{
  "n_layer": 14,
  "d_model": 256,
  "n_experts": 8,
  "experts_per_token": 2,
  "d_expert": 512,
  "d_shared_expert": 0,
  "activation": "squared_relu",
  "moe_layers": [1, 3, 5, 7, 9, 11, 13],
  "router_score": "softmax",
  "normalize_top_k": true,
  "routed_scale": 1.5,
  "balance_loss": 0.0141,
  "balance_bias": false,
  "router_logit_norm": 1.0,
  "init_std_router": 0.0247,
  "lr_router": 0.000302,
  "n_head": 2,
  "n_kv_head": 2,
  "head_dim": 128,
  "vocab_size": 26121,
  "norm": "layernorm",
  "norm_place": "pre",
  "norm_eps": 1e-05,
  "positions": "rope",
  "rope_base": 10000.0,
  "rope_fraction": 0.5,
  "qk_norm": false,
  "attn_scale": 0.0884,
  "tie_embeddings": false,
  "parallel_block": false,
  "init": "uniform",
  "init_std_qkv": 0.0353,
  "init_std_o": 0.0438,
  "init_std_up": 0.0505,
  "init_std_down": 0.0505,
  "optimizer": "soap_variant",
  "lr": 0.00713,
  "lr_mult_up": 0.608,
  "lr_head": 0.00332,
  "grad_clip": 1.0,
  "warmup_steps": 200,
  "schedule": "wsd",
  "decay_fraction": 1.0,
  "decay_shape": "linear",
  "final_lr_fraction": 0.1,
  "batch_tokens": 32768,
  "seq_len": 512,
  "doc_mask": false,
  "z_loss": 1e-05,
  "train_tokens": 258100000,
  "steps": 7877,
  "dataset": "wikipedia_en"
}
Below are experts of layer 9 (counted from 0) of a mixture-of-experts language model. Rows are named up (a neuron's input weights, with its number) and show model dimensions 0-255. Each number is 128 + 24 x the weight over its row's rms, rounded and kept within 0 to 255.
Before each expert's rows: "mostly gets" lists some tokens that are sent to it at least half of the time. This comes from a sample of Wikipedia text that the model never trained on.

# expert 0
mostly gets: ") |", "°", "% |", "S.", "012", "020"
up0 [143 140 191 151 161 114 161  70 137 127 153  79  98 111 153 108 137 141 154 150 147 114 144 146 185 170 111 120 107 119 116 134  91 102 133 152 114 125 129 159 124 133 147 129  98  71 143 110 179 141 147 160 120  78 140 162 131 109 133 170 150 142 152 153  88 154 123 110 123 178  97 120 118  91 145 140 126  97 106 107 114 156 122 107 103  99 122 128 132  73 119 135 145 120 131 127 100 122 114 121 117 123 120  91 118 101 115 139 123 146 126 143 171 131  99 136 172 143 101 146 104 161 131 104 160 136 161 127 141 122  99 140 137 148 113 139 119 157 162 123 116 184 112 126 146 110 158 103 121 129 137  98 112 115 124 119 117 121 102 174 131  53 115 168 117 151 159 146 125 130 106 119 145 161 140 120 108 118 108 105 156 121 114 142 144 160 125 137 124  89 135 151 141 145 135 112  72 155 171 149  85 128 121 145 130 119 108 122 109 153 127 150 116  92 129 110 122 129 136 142  96 140 107 163 109 123 118 105 122  99 119 130  63 107 150 141 111 128 157 148  75  98 176 159 114 122 104 182 145 155 110 147 156 104 116 124]
up1 [161 124 142 119 180 106 136 127 117 120 139 111 109  83 158 144 122 117  91 166 115 142 132 140 155 134 127 116 155 109 152 162 144 140 138 138 177 177 133 126 146 161 124 116 139 118 152 131 177 142 181 102 122 139 134 129 107 144 139  99 112  95 127 134 146 134 124 131 140  97 147 120 195 116  96 137 157 161 137 174 155  91 133 102 124 153 154  87 164 130 165 157 113  99 134 122  92 138 127 108 146 105 132 119 131 148 195 111 112 123  96 104 113 134 109 144 112 154 117 106 145  88 129 150 110 150 153 151 147 116 130 162 120 122  94 120 133 137 166 110 129 111 118 137 112 125 132 109 173 181 147 101 127 102 128 137 157 135 118 132  88 107 168 160 104 126 128 140 123 136  82 130 132 154 107 169  95 146 124 153 140 112 145 148 134 135 135 101 178 137  89 113 137  94  84 141 115 147  63 104 139 120 129 109 111 144 115 109 107  91 136 149 101 153 136  96 142 100 108 151 120 152 124 141 153 112 126 183 156 144 119 168  81 141 106 167 131 136 126 120 153  72 114 153 113 132 118 130 123  68 143 166  98 148 165 159]

# expert 6
mostly gets: "\n\n", "| ", "- ", " in ", "\n", ", "
up0 [169 135 169 132  75 104 119 165 126 103 134 123 124 166 127 167 148 134 113 176 100  99 128 147 143 134 136 181 106 109 117 158 126 141 144  95 148 169 132 144 113 154  93 103 153 158 145 109 129 134 110 166 138  88 161 123 101 128 109 116 135 104 164 148 137 127  76 118 106 126 119 125  70 129  85 134 150 143 140 121 171 144 176 136 113 107 125 116 141 133 169 148  92 114 134 148 142 106  89 117 116 143  95 134 129 124 151 139 130 132  50 134 125 127 110 120 140 143 127 151 137  98 128 116 102 172 114 144 159 110 147 121 105 134 132 105 100 115 140 124 166 171 164 128 130 135 141 101 132 117  95 127 109  98 106 148 130 106 148 175 134 113 127 103 130 142 151 115 128 133 176 125 143 122 117 150 149 110 128  77 127 152  78 106 107 164 106  99 131 171 116  82  86  93 115 147  96 153 166 167 137 121 140  89 137 105  99 101 131  83 115 153 149  90  66  99 149 114 114 143  99 145 151 129 120 129 162 143 114 151 148 132 155 155 126 139 183 104 142 111 143 170 131 119 132 172 123 143 163 140 143 125 125 126 140 134]
up1 [129 115 120 175 150 144 171  96 101 141  86 133  95 157 110  81 125 134 115 115 158 122 132 133 141 124 160  82 108 120 135 100 124 116  96 138  96 113 163 164 121 101 129 179 137  94 104 125 156 173 158 129 117  88 127 158 123 133  94 105 136 140 140 148 132 160 116 128 130 157 131 143  80 131 142 139 152 153 121 128 122  88 113 155 106 141 175 108 117 174 132 147  95 156 131 104 103 106 148 142 146 147 155 107 122 119 149 145 137 122 147 139  98  89  96  80 152 134 121 150 156 140 126 169 102 122 146 126  82 106 113 143 119 135 144 116 155 135 126 162 150 136 134 126 126 139 129 115 154 179 110 132 141 145 131 119  87 150 139 159 140  85 105 167 118 153 134 143 107 157 103 141 120 132  94  66 149  89 137 121 137 134 138 153 148 128 180 174 124 141 113 144 103 149 114 123 140 140 136 113 133 119 166 134 102 179 103 148 137 173 154  93 143 139 146 115  97 155 155 123 114  66 127 143 142 149 176 170 101 170 154 137 103 109 104 143 157 122 112  99 141 144 133 151 117 111 120 121 126  90 164 151 157 124  72 176]

# expert 5
mostly gets: "% | ", " end", " $", " form", "°N ", "; "
up0 [106  92 122 141 148 153 122 145 147 145 124  99 110 158 102 118 146 109 128 102 109 112 132 132 123 114 124 111 147 156 118 139 122 132 103  99 167  79 128 134  79 144  88 137 157  70 119 119 113 124 122  88 135  99  83 147 124 136 117 138 103 176 119 113 126 138 134 180 110  84 109  89 130 140 155 146  84 128 160 152 102 101 129  62 154 123 176 100 125 152 120 152 130 104 119 150 147 134 115  80 127 108 125 150 145 108 135 147 110 149  85 119 130 110  80 139 170 168 103 150 136 158 134 164 131 119 118 147 208 172  76 100 131 139 169 123 141 137 164 157 119 102 127 130 148 158 104 141 118 156 120 121 165 111  99 120 112 124 114 103 137 134 101 105 153 147 116 104  96  94 101  99 125 110 142 143 163 129 130 141 132 125 116 155 145  93 129 131 167 142 121 127 105 127  88 131 129 126 136 137 129 157 144 140  99 138 149 122  99 140 108 106 109 101 108 164 163 128 154 138 115  88 132 190 124 115 130 138 107 169 105 134 164 125 123 107 121 158 114 112 168 164 146 134 100 132  91 156 152 193 125 107 105 120 136 109]
up1 [ 89 106 152  96 163 106  92 123 129 109  86 141 152  90  97  79 127 160 126 164 104 149 106 117 118 132 145 136 125 145 121 141 150 149 103 145 122 151  87 111 147 141 116 158 122  86 121 106 104 147 153 147 156 124 138 102 102 148 166 107 142 139 115 135 120 161 129 120 143 125  94 136  84  83 200 121 108 133 128 135 138 156 107 163 130 142 148 137  95 141 131 139 110 117 126 135 144 135 147 135 132  95 138 103 124 119 113 139  99 138 105 121 170 158 186 127 140 127 157 131 147 140 135 117 118 150 138  92 171 144 159 123  63 134 125 126 107  81 155 133 120 108 129 145 117 156 150 127 135 144  97 115 178 131 134 112 137 141 142 155  84 178 114 121 148  89 189 138  73 175 145 159  66 135 100 139 125 102 120 115 166 137 113 118  98 132 104 150 155 131 120 168 126 130 150 132 113 144 105 116  98 157 147 154 111 106 108  88  91 159 110 112 103 116 106 118 106 121 161 201 115 101 149 119 126 106 154 101 149 186 155 118 140 121 148 114 137 120 130  97 161 128 121 149 161 130 133 157 133  92 147 134 120 133 146 127]

# expert 1
mostly gets: "ina", "ana", "ia", "wood", "ley", "ala"
up0 [137  99 179 138 114 158 165 130 140 103  89 195 151 141 150  96 151  89 115 141 135 156 141 128 152 121 118 106 145 135 152 107  94 154 167 114  90 151 153 142 134 129 135 148  87 120 184  65 164 155 130 163 113 121 138 109 139 175 121 162 135 108 106 131 128 129 102 144 148 125  94 118  88 149 138 161 133 102 125 119 105 118 121 116 106 131 108 158  96 127 132 126 109 161 114 143 148 152 122 106 165 143 134 161  91  98 139 144 114 120 128 102 157 122 132 118 175 132 108 125 153 111 112  78 157 109 136 147 143 128 124 150 116 162 149 126 124 124  84 109 151  88  87  95 110 148  72 147 135 124  92 150 121 135 106 131  99 121 100 143 115 167 110 119 112 139 111 146 136 124 103 169 144 143 133 110 166 152 135  93 153 139 152 103 121 106 122 140 108 143  91 116 105 100 102 147  99 138 175 165 160 162 128 102 109 142  49 137 125 130 186  98 136 108 112 157 118  98 137 159 106 141 121 148 128 103 126 124 140 105 139 134 124 130 115 163 110 137  78 112 120 107 123 133 151  88 102 112 168 156 138 122 148 178 129 141]
up1 [124  72  92 137 181 110 178 111  73 160 137 146 159 109 126 139 164 135 111 123 120 122 157 128 123 135 118 151 119 140 128 125 130 111 142 111 113 161  93 127 117 155 119 109 106 162  88 168 149 147 141 146 130 151 138 137 150 158 119 134 101 105 156 154 137 133  94 137 119 125 154  81 136 130 105 107 154 124 140 168 123 160 123 122 126 151 107 111 185 131 127 134 155 148 106 141 114 143 136 121 130 145 142  98 133 139 105 151 116 169  58 140 184 150 151 168 129 148  96 162 122  70 140 137 133 109  86 138 168 153 162 131 103 117 142 147 136  97 100 112 111 101  96 128 130 126 108  97 158 142 101 106 121 107 111  98 124 118 171 155 125 137 143 154 135 141 155 118 157 159 132  89 165 118 114 127 117 144 134 113 136 103  98 111 131 111 106  83 126 135 155  77  89 110 113  86 151 186  95 123 149 159 134 145 157 148 119 116 115 161  97 159 143 129 129  81 159  79 145 173 122 116 140 172 110 123 123 123 129 121  99 149 138 150  92 121 157 134 115  93 168 107 120 131 151 136 151 152 138 148 180 143 114 137 146 102]

# expert 3
mostly gets: "5", "8", "3", "4", "7", "6"
up0 [129 137 118  90 118 127 118  82 105  91 114 117 134  91 101 133 144 146 111  95 149 137 166  92 128 126 120 140 139 139 114  75 119 170  89 120 124 143 106 111 128 126  78 147 120 142  88 105 119 142 123 112 112 107 142 115 119 171 111 127 163 103 107 138 137  88 148 136 174 116 134 169 117  97 112 190 139  85 135  98 154 104 128 109 144 137 137 108 119 115 149 100 121  94 136 166 158 164 127 122  76  88 135 130 119  95 111 157 100 119 148 108 127 160 131 118 114 144 128 112 109 154 117 162 147 135 156 134 124 153 152 121 139 116 113 152 160 114 148 123 112 108 105 150 100 127 129 152 140 137 145 128 105 123  97 126 132 168 196 180 107 122 104 112 100 168 146 127 147 109 161  78 128 119  98 128 136 114 144 123 132 134 114 122 140 159  97 145 144  86 136 156 136 123  92 137  79 172 162 119 141 158 141 170 111 132 127 142 141 175 110 166  99 103 125 120 157  80 114 123 146 114 121 142 181 157 133 158 119 167 138 101 137 120 116  90 169 156 127 109 127  69 153 113 155 127 119 155 111 141  79 143 179 112 129 146]
up1 [133 147  98 155 176 148  95 169  71 121  49 153 111 151 119 129 113 143 185 131 111 129 112  95 111 124 144 141 107 107 136 134 157 135 121 116 140 170 108 127 123 111 121 160 131 149  80 118 117 117 125 160 130 134 138 133  97  78 141 167 155 183 154 119 136 124 147 112 114 113 153 129 121 120 123 150 127 146 144  99 139 146 164 151  83 136 103 120 108 183  87 153 109 116 110 133 142 115 134  99 165  79 143 104 130 158 137 140 122 122  96 137 154 138 134 152 115  77 113 119  86  89 118  92 112 162 142 126 125 156 118 155  92 106 111 144 125 161 178 143 173 103 115 141 104 164 134 112 124 138 129  87 134 115 124  92 140 137 134 108 124 140 131 135 140 124 165  97 112 141 110 137 155 139 116 157  92  93 143 194 123 133 113 131 124 111 132 104 135 117 149 132 140 139 160  91 158 145 130  78 155  87  96 119 152 142 160 126 124 118 115  99  96 116 105 126 155 151 140 128  95 152 141 137  87 118  89 155 138  88 126 120 102 145 138 140 106 146 143  98 106 117  73 112  97 129 132 109 126 121  92 151 119 166  81 124]

# expert 2
mostly gets: " P", " S", " N", " M", " R", " T"
up0 [149 137  93 130 106 113 132 117 143 111 130  88  91 123 135 127 133  72 154 137 124 114  97  66 117 121  91 142 123 149 133 146 119 144 149 136 137 173 130 104 111 136 153 119 145 132 116 156 101 140 151 100 102 122 128 109 123 120 110 132 115 141 146  91 109  89 108  80 135 116  92 157 153 154 135  95  92 144 145  90 116 160 145 148 121 147 157 129 103 114 154  76  99 114 136 123 116  89  93 142 119 144 109 148 184 144 110 120 119 120 132 136 154  98 142  96 110 108 132 145 115 144 111 102 146 177 149 178 109  92 167 127 154 157 110 122 120 159 109 120 136  95 163 141 144 157 125 112 101 160 120 137  91 143 117 104 142 103 128 153 109 139 110 142 150 116 137 183 135 110 131 142 148 130 181 128 178 116 171 106 106 147 145 106 122  99 151 165 142 121 167 133 118 157  88 142 103 126 133 117 130 154 105 104 176 148 165  96 156 158 176 135 111 145 156 133 137  91 132 126 110 116 108 123 118 135 162 144  73 150 149 147 150 164 149 118 107 168 115 143 115  87 112 133 141 153  73 115 104 130 119 194 153  90 125 138]
up1 [143 133 151 117 104  98 140 167 152 128  84 122 136 114 100 143 130 102 162 106 101 133 143 124 115 113 177 103 127 100 135 146 125  94 165  93 179 116 115 110 113 135 151 141 120 153 112 119  79 125 111 132 148  90 132 156 112 146 128 144  87 175 121 134 104 127  74 138  97 136 165 106 152 129  96 132 136 138 134 145 126 154 105  95 166 131 119 130 121 168  80 170 104 109 159  91 131 120 118 170 102  96 141 102 146 145  80 151 175 131 152 151 111 116 113 160 103 131 104 124 133 129 158 115 133 119  99 128  71 137 157  93 176 129 128 151 155 151 100 157 101 161  87 115 178 150 123  91 146  87 124 155 111 142 120 104 118 109 148 126 116 121  79 139 123 142 124 145 100 110 119 149 143 161 123  91 126 140 123 162 127 140 156 121 159 131 142 110 184 167 117 133  93  94  96 125 168  90 183 153 129 131 134 140 124 126 134  83 114  98 167 135 114 119 113 174 102 107 142 167 137 124 127 114 130  93 135 119  99 135 122  91 113  98 150 128  96 128 116 133 113 178 142 108 107 104 150 109 102 117 150 124 115 124 100 135]

# expert 7
mostly gets: " John", " Bar", " William", " Black", " Michael", " James"
up0 [112 153 116 120 133 139 191 143 109 111 147 120  69 111 150 115 134 131 117  97 137 119 124  92 118 119 157 135 102  78 160 135 107 154 184 127 112 146 102 106 112 139 134 107 125 134 115 104 132 163 190 166 139  91  74 118 120 126 174 144  80 119 177 141 121 161 142 155 137  83 127 130 168 124 122 132  92 133 120 100 113 172 156 125 152  81 166 167 149 114 101 142 144 106  84 132 148 122 172 106 122 124 142 139 143 101 157 122 127 134 118 109 120 111 170 140 141 118 131 118 140 140 112 143 135 103  85 130  75 129 114 142 165 145 130 136 149 139 152 148 138 130 123 125 117 120 135 119 105 120 120 125  86 186 135 119 138 140 132 110  83 165 145 135 121  93 170 118 137 107 138 158  87 103 139 147 182  99 151 128 121 144 110  80 155 131 105 129 179 108 105  73 111 165  97 149 103 146 131 106 138 112 121 123 112 117 127 140 147 124  95 104  83 123 173 145 147 156 153 103 140 141 154 122 148 112 154 135 164 124 129 129 109 102 148 148 118 158 121 124 137 126 142  97 170 125 120 146 134  71 133 105 171 124 148 139]
up1 [110 125 135 175 129 126 132 124 141 172 148  85 131 131  98 143 129 138  97 102 164 148 171  95 136 138 107 161 122 103 138 104  90 140  97 137  96  69 109 159 112 109 114 129 133 113 140 104 170 131 149 179 109 103 116  88 108 174 159 136 131 103 132 112 123 156 112 144 158 128 118 117 133 102 140 141 143 158 139 125 134 133 136 129 134 132 112 147  97 141 110 156 108 118 162 127 128 124 130 140 128 160 131 145 106 147 132 152 168 117 113 137 117 127 158 106 153 124 145 182 153 151  64 121  86  97 166 132 118 141 140 163 131 101 118  98  85 117 119  84  97 136 133 135 151 130 104  92 152 152 120  78 151 119 143 118  88 103 168 156 144 124 103 116 164  85 102  84 112  99 139 132 128 121 171  88 194 158 134 148  95 136 156 120 104 132 148 129 124 109 102 136 104 141 152  94 128 127 144 108 127 111 125 129 125 112 126 177 114  72 160 119  99 155 167 116 165 111 148 143 147 137 105 196 135 119 112 126 137 121  81 125 114 144 102 143 137 170 160 138 111 115 133 123 149 136 122 141 110 170  96 116 101  76 133 137]

# expert 4
mostly gets: " of the", " and", ", the", ", and", " in the", " with"
up0 [138  87 105 123  91 111 142 116 130 125 119 100 110 139 104 101 140 101 149 115 179 117 122 135 111 124 149 122 148 163 152 155 148  95 164 132 127 160 121 133 150 165 121 117 131 146 101 154 140 140 125 194 104 141 116 110 100  77 170 135 129 112 157  75  92  96 103 125  91 138 158  94  96 137  94 142 123 139 123 135  93 111 146 118 159 119 135 124 129 135 124 123 127 116 122 183 119 153 112 118 119 118 107 121 134 121 113 166 136 178 148 155 136 119 126 119  75 171 137 125 107 114 134 138 147 132 143 145 129 136 123 109 117 132 134 100 162 140 108 167 132 120 155 122 101 145 101  96 125 112 115 112 129 103 145 118 108 101 118 166 146 163 112 118  86 145 133 140 144 170 105 133 127 103 138 111  99 127 167 104 128 119 143 147 134 100  98 152 109  99 133 117 130 172 112 162 156 146 151 118 145 176 128 111 166 130 117 141 107 149  88 127  70 125 144 147 146 104  71 118 137  91 111 132 149  77 143  83 151 169 151 175 101 155 132  75 111 121 114 116 103 150 187 166  99 140 134  81 117 174 148 127  91 119 168 145]
up1 [150 109 138 138 122  85 104 109 113 138  84 109 162 126 113 125 126 158 153 113 101 144 102 163 110 121 135  88 133 146 150 104 139  89 125 116  68 135  78 140 133  99 116 159 117 120 196 141 143 118 138  90 116  80 137 106 106 143 148 127 115 176  99 149 129 142 114 121 153 146 127 162 126 150 178 131 104 117  75 175 123 110 113 150 142 148 102 108 126 116 134 190 145 104 122 125 121 104 123 112 123 130  79  88 145 125 154 159 128 141 135 109 141 141 132 102 135 146 110 143 128 103 166 123 122 103 121 134 107 122 150 169 117 133 110 182 123 132 120 131 127 136 150 123 151 118 147 112 140  83 132 161  87 172 151 110 167 123 131 101 129 184 137 128 145 130 113  90 124 118 154 134 152 165 130 154 112 183 129 113 124 134 104 148 187 137 131 118 179 129 153 119 157 116 118 133 125 176 110 161 138 133 153 107  98 161 174 101 156 127 136 126 140 110  85 172 106 115 104 156 111 159  95 131 119 111 111 121 141  96 139 133  73  92 121  95 142 142  98 170 133 151 127  91 153 126 161 110 158 165 139 132 123 135 129 129]